config = dict(
    router_score='softmax',
    vocab_size=2666,
    norm='rmsnorm',
    tie_embeddings=False,
    batch_tokens=262144,
)
Below are experts of layer 2 (counted from 0) of a mixture-of-experts language model. Rows are named router (the router's row for the expert) and show model dimensions 0-255. Each number is 128 + 32 x the weight over its row's rms, rounded and kept within 0 to 255. Numbers have three digits each.
After each expert's rows: "comes after" lists some tokens at least twice as common just before its tokens as in all text. This comes from a sample of Wikipedia text that the model never trained on. Tokens count by the router's weight.

# expert 99
router:105121175184119106153082119152097097103129071141149143165069066177115149125134136125105167098105145143228101088083093207097127118129164166098077112159163118137124133170097081140145106066109111148134172156134121161129121084152119158117111152138185145095107179107145111102131187138147126097176150075122123144137136131101113155068128150136139104084102050113131130154081117160148067165110134133087206165100118110134100079121120147130080122119110133090132090149092123088134147183144208071132169114144153056135146114023163124124134143094115149172133145185066049112150095158178163180150055107110117109135123102160166161155188081140127150121137190107127159137114123143132127129142125152132114095144130079127091191115139107149132127146139157148113110101107131105135215164135103
comes after: " the", ",", " and", " of", "-", "a"

# expert 16
router:096148118137143147120080121159126139139127121106094103133179169139152121145097104119136142137105141122157093201161105116136082134176139146115129111181186101178137088126101111063152105157123104128113132093103086139150047106104151084109166096162119075094149105067116113232130132124079104126092135100116113136086109135160154166124101123093107116094175176128106131112138161123177110112139118134131089106150169157152133165183103149113100103141054086125147141162088135117105101104102106111066133147111109082138112164133103136131027122118164159090132108064124051108131078124131087160099160171133196117142139111137164185091117104156093118077077024131136123140190138142104147153134204177114126143062113144085126153102107126072151091150073145054077140136145125116158150193176093
comes after: " ", "–", " (", "/", " $", " +"

# expert 4
router:131142106131104107160201139138137103173139131133136171149115155102132044092056101144159142087118152117088123068115179113085127163115196189058154159113133134098068155111182096156081156135168120179102129101065066099131128150148146196092127109133163058107145158136073147150122074087114135120180101144075107120083142121051099108106131082156138133106155122148128116129154154073098111083112155103152139134140150100134063127079083159134125148095158148098129145128043162070116121154098143126146118191131147108129158087162142106095098197106126086152148153143133138145111102091114126188132211118131135150091154152089085145111082113126096189135073127170147104155145134094129134123154140130160135124128159103136100078106067126107152147080111075130109135177110121145136077086040117
comes after: " the", " Sec", " a", " his", " larg", " var"

# expert 121
router:126122164127144161129086041131131130125111136111127166094119108100104164146188134085074144152109141170153123087130096073116149132116139152079114083098157136180097118104172102109116123087160092141106108102126130125084141142094103039092152155079151128180137118123098088134097193156034122089141074160122085166102174135141140126157115145157165118156095169149144147081105136172110165172116135141089141168126097140177121172110128130141182178165177150156116092136141098087098147112155103151061111128146169136120161111105194105090078175205131101109172092182080116153143127120172142145118139110107137142157090172146126102104132192091125101051101191101112154125141064148147164097087128105167104098083149170109044114114088116126095080145099122092186097075146103117166132156172094
comes after: " B", " M", " b", " F", " G", " p"

# expert 67
router:094111101159147119100094113115126088094064121094142171181146190135140156120149065110110192129149183049080147145107180137166146142134184113135153137144089133096216061119121062111191167151126108145110088165133146138107127109132105154148176128125110145116126082175101108161110141078133113176074176089103153179143139053117119166112110144131138159127133131069139174075121072060128138170118093154137147129133181104123113128075140123066082130160121138106141096168139156146099142072119075119087151136167114147168129106137123116138125114144107110114127156085197156130134098059158136129216179126154125089146136080153136096131128158149125113144152144168160070111079162092067097132107145170074103157118051179110122166105110118127166140147099181130116115185143119156129099104192146
comes after: ".", "\n", "==", " =", " ==", "==="

# expert 69
router:161145113131135135121106162156090166156105111161148064113144055057155139151062089166129109174117170093170068146126130145131178149154135102118148148127134167117094099081151154096107187077064143094133125178131105096113131092148139204176185115148133164118174156181071109157152148181158106133091120141106140154107196117128105167166103064091098132153123115130116160144115154208083146144113092147107108104151134156120101171152132114089162087106133119108148191127111140208125131125109119182107096134134111106147131118097105146095191152089125114116116115185073129077157172125125119122110083114142151109170091064157115134099103077121148134069098136115060137142150204156061091086136129116086148107136089105064075081093030126132122143125132128172147124174151154125119162119118156
comes after: " ", ".", "–", "°", ":", " ."

# expert 122
router:170098146074099103131162132089172106090071141085142171178110193169162133129136096127100123159126158077071170140175078144175178164164150137179125114178137112149152116088105095099172096133124107143083074166127136094099109046068107106169180174112138150142171101146073161137212152104166120143109135121098093103144112101154162155171115169115099194154118135120125185160149083089137140166157097148176155124155178148124108134120120125118094089134158134092139122110117113122151139078147092177095110115097133154184138119137130108101143111160190166193187153125146157056145103144129125061142123090129164087129147120092083105146126106160098072172157123163120060072112148098077097058138127123129175149126129138169141108168119125098093196152114172152093155122125106102149065121170141
comes after: "0", ")", " ", "%", "3", "5"

# expert 31
router:099140159124074159076130137119157110044142182146111140173116166140148120138081121130088111108149185161147072204185102154132153073185100125084125102130101185127069126141162144148155103179145117144192122172116168201137157126118112131149163141123120108140125086106171143191118141151201173153077147077144158139084109095091077129133160197147114108193113131115112126103096119126097145145119061140130095115160078122136131162058078066069115127122145136106123150140150163081129105125092150103109152133162104132135140094180139105112105096178094162098159168152163128209133119149122160089124136188154107103126077054145150113147125160153090138148167091145124107103135147147098182152141100130153163146124128098102091122109128125162129108145141122092213058159145072094199095101136158
comes after: ",", ".", " the", " that", "ed", " as"

# expert 74
router:107139166136125090130125134155078109127156130170095097072169126109117086135123133131107065103131131124076143158149190151127125102085147120171110078180102117075125133101125125115159162086052096146118149098161148116092144059128104085109094072134110177071095157139118086128152192184108170183120151090125139120120154124156166183097078126083139130103138196127145104142151141117166168151126122166172103110099084218184180118112134185122168063106182079132119132175121102076178164107152082167181123090164134114111127109090114159150136140134128142138138203045113135164162109193106177126091095183158153136125127072126136094064119102134150121122141142190167087187137140097141118100175133137168143107134155186171098112120122093072126134158097133129080137105156126179087134133113114
comes after: "-", " |", ",", " (", ":", "=="

# expert 118
router:116109096144108120161098117135083084176154155123175129099125124087070089132194104098157116085085151149158065114118152149153150131099095231089128154122189146134123200104139147139141095114104097109161159115194170108077137243158051119191134123105117138070141142110189163142143167126094141071132110142142194078130142100104122108131116061181131139124157140167154124145143182096184068112142111099130132168112057153111123097129154186128116114168191126111109162133114151123145104165135150145105090113143206114119098107144059127087097142135151109165087077100082157136109126161162125164113186157114107124156094116134139150166113183188128140091093105138153133129150099130144149169101129147116103081100120068132123164133160156160097120178132129116163144054098125174131139128138165
comes after: " |", ")", "|---|", "|---|---|", "|---|---|---|---", " Sw"

# expert 38
router:135126117166144102173102138098194126160152138109146124143153108096134145138026134139150126113090143122134101063116111142147132093155133061115116048083197092168049070162125052076144143098120143119124139138116163173169097134091137147103201110181127091161132161110136151128124126089126116139153139173065181083105114182134112124128112052139133068121083103167153122103170135121139084101008123087104158172113124104093126083133157098113145150087148032128111089156185147142077142179124135116123129118056143098121159148169158123183140145098078085151151119131181081129127152141097145133107149146147161073161104145114103102120100153117138120078118129097137156098070147109142094149192165199173124146130147134190116140139145138130146167120105123141145139127125148082119163110138101
comes after: " Cent", ",", " Pre", " the", "w", " S"

# expert 28
router:090118155139129126115155105157063136110170181087057122164161102153104104124128108147123112148113127154128111150116101064047138150134149066167090153109168140083177123135067126148120107106110098200126154127155179068121115094070092046144157158188102105137090149129137125122143095138141120149154128063118131081174112112181145074126170126124119191065151176103102130177132163153120141150106131135132155146145101174107151071146173104109165158151144091126102157157089160121100211095111114108119141098140159090099163141165077133176113154149133130085093133110147114129154124137150106145123087131169141121166125132143167120171143141180159122104156144133150145071211159093117216096099151122151144099102124205184097118158180102088161122206146152109108139155157118063100155167162185
comes after: "\n", "-", " (", "==", ":", " \""

# expert 13
router:129100172141101133108094116134133135122150100079099162130102141135107173061201177043167091158139146142135105157160182097085126087104077135135116102122153077136172114149143090100148127147189108064061206062123104120095114140135096097102132074133094124160176144119100155101163148136076086139088182118123129126123159177161089166134110143163064164126138139087088114168111120174099148105131157134095113126155140122160139148060146122114113162138186128126102137144109127155097173123090131105115199169185193146148154137138187115213048094160161169118151199099074139159143160153055112139119108159094162131151141123090148104128113127161092146125112205157093164116149104126127101119123107097113142108113108109106156120107070140137098094166150066190172143129160140086079125152121139
comes after: " ", "0", "1", "–", "2", "3"

# expert 95
router:085169133148175157147145084160112158105088170147173113111100063114104184151177191127118099150160089112147119132145147128079169170066114089125127101135106136104151119143191204158166138095120071085145128075103119138167066079079129083161118123148116138133156117122164106091110108148162092131114074099150130136157124169073129168106171086111135120056139174157154092149102107097121097172146182108118096109115155072121141223108127174139154164106111130101088135136122150061103094061078122128149215166059057130130165101116115113080145106092130106119130153108102076086129138153158115124148047152101150121124113114144142142069125101089134169117116063091115144161105090080112163121144067092098122104121134163184163155136145141105143126108119089073115109076113123130143070143139125
comes after: " ", "pis", " E", " m", " epis", "l"

# expert 63
router:125141147097166114119121089119177136100155067138093164096136103093077233132066173080119120086175136100169153117151171177058056103158117119145174115112079121087109119144159144130144092125135094133128132154154148105133077165020132178154154136116101143145077085165136106106182118110098062161087133184122146102080098143104188172179128136087141123092148100162157075129154138138074045152153149080110164125106120168106114112145102101109132161176084119108135129147133116178125112079119113139146157139109126143139163113108131109120150140104081124123143094070044111104125132185106129143104140113100195084143149087091142118145079095166112111096156162090142099132173059148133125160113145068128096125108171086134087144112138117105082103144136141084132109094163136094168139100188078
comes after: " the", " a", " and", " f", " Gen", " to"

# expert 9
router:080177145180113084125077159107077164177153124129138156242156147181147120158150072121131134169143149109128103174139110150111154113112152133129172104177128161160190094115172080141137169096084163151141099225092174104128061136119129114158131120097159094125136090155110203079152141128092136134103128124142113145116096176084102097102078157104099163166170089152075153111119078109173110147111144137139130084201148171137115088121138126137108111127134115083112154122031119119138108151110114113127100133111066142124115112171157132133085108162105128129130162141148156137123159121102081096082143102121176147128181204152146127163164092086090137174152135188131095112153168147144159139108152175112211041128100160151071112125101148138122169142143147112084127162134073154077116137081137
comes after: "'", ",", " is", " as", " with", " of"

# expert 60
router:094144123133139128101161146108163175115078118124085115182111138164103098175104129123162130148149112140125154090147112171092187144138178142157078115120124109105136135137150188153132144153168052140126116080143157102163155094092227081061111129085139133077150181133114112145150111130154171095174128096165089167102095158159159081109158171124139125072117134140093124106090116056169138076127131135158134178102103204143110090188124134107137124111102057136160143113061143109212040152169129107142166113137126115132183175158116125144087085129092112134058165125092098154160096113152162169104113156128107119155181121057127069110134131160144118149144164102155117109118125134047065098142156154110142145117136124160134142108143199128184123160125086162181153168128119145163098162119188
comes after: "ed", ",", "ated", " one", "ceeded", " along"

# expert 88
router:143125153124172075179111119127160168140096115123064140139157131131168126161191117159152084133174147085145187161112090151128186126133157131134163120154069122126157112103128198151113155094176058089119111220105156057126102139108113100119151193111171127116122086169100171169109159106123098146137179094118188102099114132102161144117121188116129076164171134153141144196049133132146163068124143168138186185197138152170134086067118133150125107121153142097102108164084090116182124188101119144175111161047072150147100142154142146119104101138148127152086151113146154126072158116132081085140140087142166091083130126174130062099170109103152110152123124137093099107136118150104108102101146185090147138184097152183102119113148137109138152108159171140104179184123095132157122157136154
comes after: " of", " in", " to", " on", " for", " from"

# expert 64
router:132148159088142162137118134078105146091121095133140119111055095112186171137070155208126091101151121155125109137140146124075140111130093142129128225122211120142148130089100162136148140150153139089084129158145059088167117171159130162148140131187124137184134158108155146090090143115060134125169144170104186117142103154130185126102097043132119114113158151115110129142115091150131051116106093080069158170127134104155118140132129081150104134164119138157113151135111136096152061136151087145162115166126128161123088112181102193085135136115083106125171149121151064175118179062156127095145102131085177070169097114133070127184104162141117142121106185116098138205095138164094164172158074125170093150095107118147099064135083151180111118132074127106182104145121117126136117092146149
comes after: " ", "u", " A", "ro", "z", "e"

# expert 41
router:158147088132165110118104234099144085175111125092160091160148105132109077119116098102143109172131154086089119122160100175125142131102192063198162082169110164144096109153110132167137101040146076086162089161082127119117121096154080076164120156090116149099201058188133151132140104137094145162144107118154128146157171091119124133115138172058062173139138126118098150166089127108172158123137094178161158149177130174135090092122115154146079140148134150136152119087118089143131150068147105122185090157140165112197143142132116135128148120123115081107132152113131227099081111070122114085207129095110148136112151091156087087148128118133130110150151102178176132118095176145147083123098140118170150114135097188200122101111154112128123132189133133156122113146148112146148119113175177
comes after: "1", "9", "2", "3", "8", "4"

# expert 27
router:162114153128085087147097035148125072080151103097183091081136101080161155126113145171170129107150138147143138079086159088153118159188144090144117146144180164110145173147158118131170107080148066110069162055154147150136174175112116143148127113097128123150151138109147108099146094127097098149123100141108158154152115172131146135127094143102160120108156131162136179138172141107133175137137147125068170118142119131104155130093173078137142124090108119178110120179092145082094148085093097183188181149171171116096139108144145186163113090106121119098125143118100084167189171144139110013120151126127133102168122080117141145145188153124117161130095068107129118161127176074184114168195112067149151173093162107059119144117149196127094160130138173124143132098125165111145131194117071
comes after: " |", " (", "°", "″", " N", " the"

# expert 90
router:109157165140096087114161098164120080166196122178153133127112085131143111138100159176139167046078108124143104101070116150107124103163066145097106101140139131175116131122159131100141132162055144127086144102132059158118155102141057128116109116172122106128040110160125184130154143121134154138150142133090183144107153083119168139107137101119153110104080072140147116136168129111088157094139181066114123166131134094108092160179131161122128154112143157107098078159105128136141074154128093190170154126090145132077124132147138119141139124177107088119130134123103123098123145179069205145089185151051049076092119088155127113155084115132134137166101139103186168095154151129123104125163082223100074138180177101192187140150145140117105131127122156155069082105117120185107122143128162
comes after: "9", "7", "8", "5", "4", "3"

# expert 66
router:141069153167131140099162155139105114089150084125133074077136093084087159145156210158123079123106172085089107133104144185127111089118215169068141142167163107118126158105117143080136149092103115182099111123095143159119116126121147178136089150147108063188077151142135162080082107136120122136154129095119116144132137152088133090098170100123096168131127096150130146164158146157101144089134165052104109158169111093075134096145159135146113125162112150097167114140051133157123109105146170129132108139144134091134137182128177150162119085246130135129151100158126175171158142145104124164154159135140090140133151118160149143118153117177170144054137162111144114115170084141115153068141124049157134102138161050023140156153153133122077166165136146109178153169115134076074151122133093
comes after: " ", " g", " L", " end", "ed", " z"

# expert 51
router:150127115070164097067099127192104108171071082101091143119156127098162143139138093063086210172126129173072108120113143111165126142101156080156190157170105075156117069130125083113094110109095050097106168148094105073112119126098131083123118128101175138103142202110115125126103120102123073104139144119106105105111141166104153163130177175092108130133104110137152152153118023124126125099121047158096141146086148145088066123114095123074155123137183103161107137084116113125136132141115139101118046106156117125115084082128078119151093157144114121120111118094173135111145183102127142132150166091060120077096135062085136097139134108138076151171153153143156179131087224157122153149081154164153156133138154111168124142129135117124172083167127166154104120175088122129169102155174140
comes after: "-", " the", " a", " of", " (", " and"

# expert 61
router:110065084144106133124152152087095142143192118101072092133076076100123063107144141196065122168117174081128107129146137139153101118092073087128168122133079053130094150104127099124160114049153056031180160125148131170130174144120126108106154151102127099131126102191086166173134122085030072150152117117101095132130104113083136072114097152095151166164137175159083149093063160153090077124130151107089148141134123152116150112127137162116118163113107096165173114101141108150120122131134047207143154150091068132175156163180105141114138170157168142150160108179104077148140134133137109100144146111161103090133124110117090145101153103171169128135077138107140127163127119111174150120091104148165146127113162123105134126130097106141109127164098076170083164126154141176115202139150100
comes after: "0", "3", "4", "1", "6", "7"

# expert 120
router:116112145068132113153141124153105157138125154092096143183142149194170110128154130115158188148151160050082200161182132072144101153119162032202145175142109091085094082107110136136168122107089070121136090144078189131092110084162121127128139177064127148080121083105108135112134149126085147104115168114149128161088200108101178156116135167132140138150094168115148183158157109088108131115109089165169118065152148168156098077155150121159148094108129181106196102125114113174123107132075138155196104129154116143158122139162113107120152115127118161171177166131159154075089137086162121103140106136151139061099095126139075152184120121202093103121135134105177080111128190121115117109116124172134151169136085172128131165119149119110109193134142119117084177180114077121128090128165135
comes after: " |", "|", ";", " in", ",", " September"

# expert 36
router:095099125079115111158139120131118161111132115108172082116141142117139160096097105124153111153109113116113099073110110118161150141144115163142163151128192139161080160169124159085090115200105166099081128098192126185112083153145178111140140154153117157138155118174107086094097155082105064096154119118096138119122165128035084071160143135101151043168073156141068107165101147159109148107112134148119140116157119163105112093125099083114127094060132175091120125128092147173115104086125148135148192097140107144128086134114162121119171106146163121106115106100193111131098083058117106148174151112138099163148136150114122157146060077102180124125166093181124136130184144172117114082139094095119176109128084164121033131136101128212138116163030098104175152109094156143080150176128089
comes after: "\n", " hold", "+", " year", " role"

# expert 80
router:075114059137153137167108128155130097073070129152139117163174175154136118113134131177139161114134094094057193136112133119172128131165117079159157111123121080146147083177197134123152168122161190119143118108096126071076113077156109139128108202151133203135113111167147165127120143123111097150171194183113126097107126167156122150177143166064103130155182170137111101130164071129197110103181101127113121119066194126144092111100137093089101121122162114096166065105123122073183092087127206109138113133128168075083143117137097170171161091146112115206123089101096160107142116154117128124118114096111108085161191132089130143161093089159159048113160124116111145149102130113130091083132143108100154123145093109195144147123171108100152090100121134135109153093152055123102127111102109
comes after: ")", "\n", "a", "ia", ";", " information"

# expert 68
router:109110147129126117175121120091152125145121139095148068125141134114104132085109122049147133083119143186142120170144083150133126120147061116157146150115125160133145138081113154164133099132063138030115101136107154128156120072129137098119168146120115103136126103081145095140137140159242171175111100116178135129082156099146142086114123114135125165131058133123150137148134087113157104139092153169099122134218175148178136157088129136127144117056142104065158131139093064155166141168045170048113163151189117120134112108128138089157090185111114121113089092135120137094183191119135141119089117142164111114132168155134079113137081121160132150124110124103140088091140135210105078009149087121098077139097140074137128115150115082127159124154108191138153120112124124158061111134156101
comes after: " ", "–", " (", "/", " p", " major"

# expert 98
router:085138131091123130091121167056080115062136142165071116120140152103142121121098139101107129147171151161128187114120072090156000093078091152133108190151127171094077149085132114149119175100142139123032180079100151134111088140079089120100118114131079124091162121079131091151117101129161093108148141099104055130139125141121143114098176132177109114125150164088180116189104129106177123083169100177102139134112119089127161110138169057119089143145127110107178166173139115119090141097133126096095097143081114167055160123067191168135083096139110149112115112118070104133107089131128145107126108155115169131159087090124130160148150106139146152092092118135122125173158135152142160143080159059163134069077164158157123091087170105144142127149138143113142151105127107126144087116060094
comes after: ".", "-", " the", " and", " em", "E"

# expert 87
router:153079135150153124092099116122176200095132121154153104122163147119158176152122110131137080133128127118171121105099126087072051161104088115136105152083174158114142129159170130131132208134119136117196145137168107153102139108062124105181165116126062180153130193068093153102127127139133109112159040106160161130137128135117061144141148114141107113181111114158136117196166105114107128141156166127121148145135107069101131131172174105126115161174104123158144082132097152101113184127141145160208110156155131124181146105120072163140087123109174084060141136105123059196154114138133123174112137163131174136149120150124135152123142123124189105152127151152148074097081089117123088170105159119101155170140212135109131169124202114128086104079170164103098089075127107111100183109170048
comes after: " ", " (", " M", " B", "|", " I"

# expert 70
router:165163077148121139121172162110153124170149096111155123136120144108108136149112072114123175165147176070077170111184088145161133128152168087152094101175093139153102097152120202173139117097160109092124119114082123102113106098092089148142118195141137134130201113150124181141181105160110137194109145111121137133194155122165173187090123152135100153162153119120101177175099110123112095135126088166150129088149171178185112154117055146094142049079111147110164106079156147130121161070093093179195097081130158128143123097095155111156083149170054110161097166095113175128120129110108130093158145076188127094102156115168137165141179137147113066162141111161112090152124152177157112113111121146127149130195085150169125109093095144128112158157132129126128206129144128215092167113154160
comes after: "1", "0", "2", "8", "5", "4"

# expert 93
router:133072156103150131124137221107184075137123095077146150177082127138158060116097162138096193133178170112091076138118106132135131112140167099156135076141087160124147130145123103166103122117145111091109073084079166132079095114107097096133122150120117181097151141199163110104109145100141165169106161150064108124147183145108211114148115160088129138153112176094170156119145128179159185130153132191125077111107088164134132109123089114154110117120126161112174130099101116147104050120076133103136129069115127088167120136090125147143119139136131145144115130162126240102126096056153108149143115106112123082092186099185064148150089190156163132168140120173137155107115123149116134134080121144191136099140118116162210125134127123053158141118187130117132152145108135149203161140134163
comes after: "0", "2", "1", "9", " Gl", "oph"

# expert 40
router:172149129101158106168093105133086152094123163192144114108128147101130137156096174129152116212133152177122098131136124111142170139067140151102069118155135187138127150141123147092109117185116098168117122127134097112117189138124129114138078167165113135125076136156088123172120100126104137107104125133119152135127082157135148113096108100186138135125117183114110134249198113163117168073187117143159153166128076131138113171147170132156044132146120139182172110183165084123118139191142131133097185136146097133172103151124145105117102165116149120066114099174054046166144070140132157116168139152162091138211087134125154162133160101144156151056128150103208122146111102149101113143146081090121143144131109173181160109104116138179149192142172100107155063126116157126137119146100186
comes after: " ", " (", " int", " imp", "P", "ou"

# expert 110
router:157106160150139071112126129135116113155155141145111140158125097106110154123166157138136130106071133151163128157140098099054188219232097164093090128142141077129156129102136129146174123127136103107082144112171131093114181124108149172054094165128167126136121181118138128151119139192178138152125136138240127122085170130126130111147119139087167122121133110166120114083146177149151146146156087109144176113141083205145136138173086142115117126118170099138122165104138155145065155117159167095155148140039110132117160125155064058111112137117122165135107054180133095148117124132143075075135146133147187140106121114119107149152155135152146129142119036112094124158159139120135160133083135122168148179172115139143170142088100106186182096088140184139171105200124197132146104171092144
comes after: "6", "3", "0", "5", "4", "7"

# expert 48
router:053105089123143142075140124101140088119148135083099167122114116172128140117126120136149118122130085113152097129138150147103092169136108151094126112104110083134149144141130102134150149098120151097092137110107149153125018087095080086164119107112143156095120066155155150118162106087102142157138143141074167049147130151149134153137141158127053101146090138072102187174114079170141127106115141165087058108045096190166121111118121171172130123134098151068113183125134140165097071149098145145142169116174136179125148102165187155158144126154155115116139174131125086115158167132051150123081178194160096097213092150130087074171107079096137071151161077135139117182149139129091146105095099095115097138157148164114150099161054124137116087120149177108070124073160111137166137108100146
comes after: ".", ",", " and", "\n", " as", " was"

# expert 10
router:109091104111128121152087093113107111121062150090116118130088164176075183141115076097151174127092129123111129123131199153131121076141087102135105201063186102109138146116121140136154108140108095146140105146082114142135142136094172083163113126102127145167110147090169096066078096100149077093185123132080151158112136076135123127181095151078166097132094128121127152169083161133128161122152145095159101125138081172154204127108151186183132163134086148139088132112136115118145125079169076137072156159101188194069157108122105178109120089099092116085110129150169106166088138136089096130123192129069118115120127140109112133124131076066192110082150131169107173218140088120183107126119100104165087147151156166099154155125087138136115138127138066115142125116119140127164031184129169
comes after: "\n", " |", " s", "″", " t", " a"

# expert 75
router:114151104168153137144094114168089142171173117170109117071099124166062081103143151191115086151105164110140154123026134125073109170118053139131130121141118091123155103133157119185091102110158124073101142147107108121118127098108104075099112114125125140122117178116119141150133153139085119115127134101187168118145094131186161102084113164077089142113104132134114102111112094145134122118098060103130154109200125171156119121124130163042143127116131107113089179135086076157100140132089134065132066178125197202185160123137092142070146113121075142115101148117140137178175176129202111109110134136146130138163143090147171090110139098152098074144162121134127153096165100141114172148121114073176180140164133135094184184083079165145162127132194082048082137146114114112106127111174100
comes after: ":", ",", " /", "N", "-", " and"

# expert 6
router:094086086136108118123160125119106089075150051120146117164155076139115103121098111159110137120151077120151132199148153114125092136055181143120133082136150107072121119079162150123167145184136075138174209142107116155097198162137143091113141110183151093152189138140133134108137117186149187110111133123152134163103113093111125195172179137125116062074160135119137072125158144143116112161160155113089077108148084111098107122156151124161163086066130109048123166070134088112120159123165171109169167101164145081118149192113085117121052102135134095131152135146104072133155150118108134077100154177160141130116145084131155104090157088134203085158092146079052193163127103105118165183103100137133127133174126110141102116099090174106100097112081103166116085144132127151107117102153109
comes after: "\n", " Co", "C", "|", " co", " JP"

# expert 71
router:111131163150134122162128143130141089130136132177065141076149165105114056120117124074153141130175133109114120159119117179128140158078145062084151126150142121066155173079072083103121132045132110151127181128179128078126132115139134138166133142131194184105065193104071140160112156169196111132104156124115124149169147150132128172109104168090132146102173119100082167123106097082156136104081083123144143089107092148091132162058162139102133127102111133123141168087146139182117143132151134113119119106198082111198125190118156106188089149162139122110147148079090116063126122121180124102122107155114132124173141092154039170197117115152091108184188123142157120161128119167165128099114155172133153107142148159157137111146152130113111125177157136084078185101159022151125106132128116
comes after: "-", " |", " the", " of", "|", ":"

# expert 25
router:132121074146086098134123079133146144163076130124138114127145101081114211110120162103125131068085100106169100133139162141092103093132097122121176124076129089161150158199092135137103108140130083142125132107136169072174147145153112107070105104172113159123179091146152069120090115154116117069138137153085161180158136132131079150128128148186116087153094163113143065091126137085099152128088167156143118169116178092098180149085136081105138186136098115148050156185110139147136178134153143177077170112140079134101056133121109087121143089054096174146132080154140207119124133141084114111128161152122118184095104217130114157155078122101082134131127120105106093149145081105118120102124176113114143142187138117120158105059146157134128132150053116132095141124126055190088131140125067
comes after: " |", " ev", "ak", "G", " Que", " r"

# expert 84
router:124126107109168196112093071141141130137063134221103150118129102145146158131185173110186152163102134135208147143120117168115093139108104158094118114134121149143100126157132121133057122081133116131138128087146118131127106171111156127088175120123073149072141141201128175089099161124138150080193085129082143113133043123115072130139133146107161191123180131110187162106168161178139142061115117165145123189164108111116177143134178121109180164118127134102140140090112182123123174101130137132127070120118070163103138136069053143107129111153114125123156136170127207121119108149103163143137145186106135155143130111093115160154100097107140135188123151174097093140123119101128143141102074157166177077149099146129126161099131123204154084128158118076124140083181189115118153045116076
comes after: ".", " M", " Or", " L", " m", " J"

# expert 92
router:107133182126097148139121090150173127130161124151104141149045119142104168141168142119140117122077130134154140114111142125049116166112082155123121160110110152109123123179076173070091126098135143125131153120166135079131148108125116170162158131146095123121118117056114146162100147148114172119126100107145131124127085133107117153098117107184140125124126082096164098144168144131141153123149092080106147138158144137051179157164121132234130151105117150170139133127079127133102180113153122133110138136123192077129071077112165209152078096133088139131111152112126139086137120213170204135155076163120074163178120166085169154108140153086096133156103124117085077125115107106140119189137082147118146120129057125165170187075108140174129098130156107113082062136181219173184058150120085
comes after: ".", ",", " where", " that", " when", "og"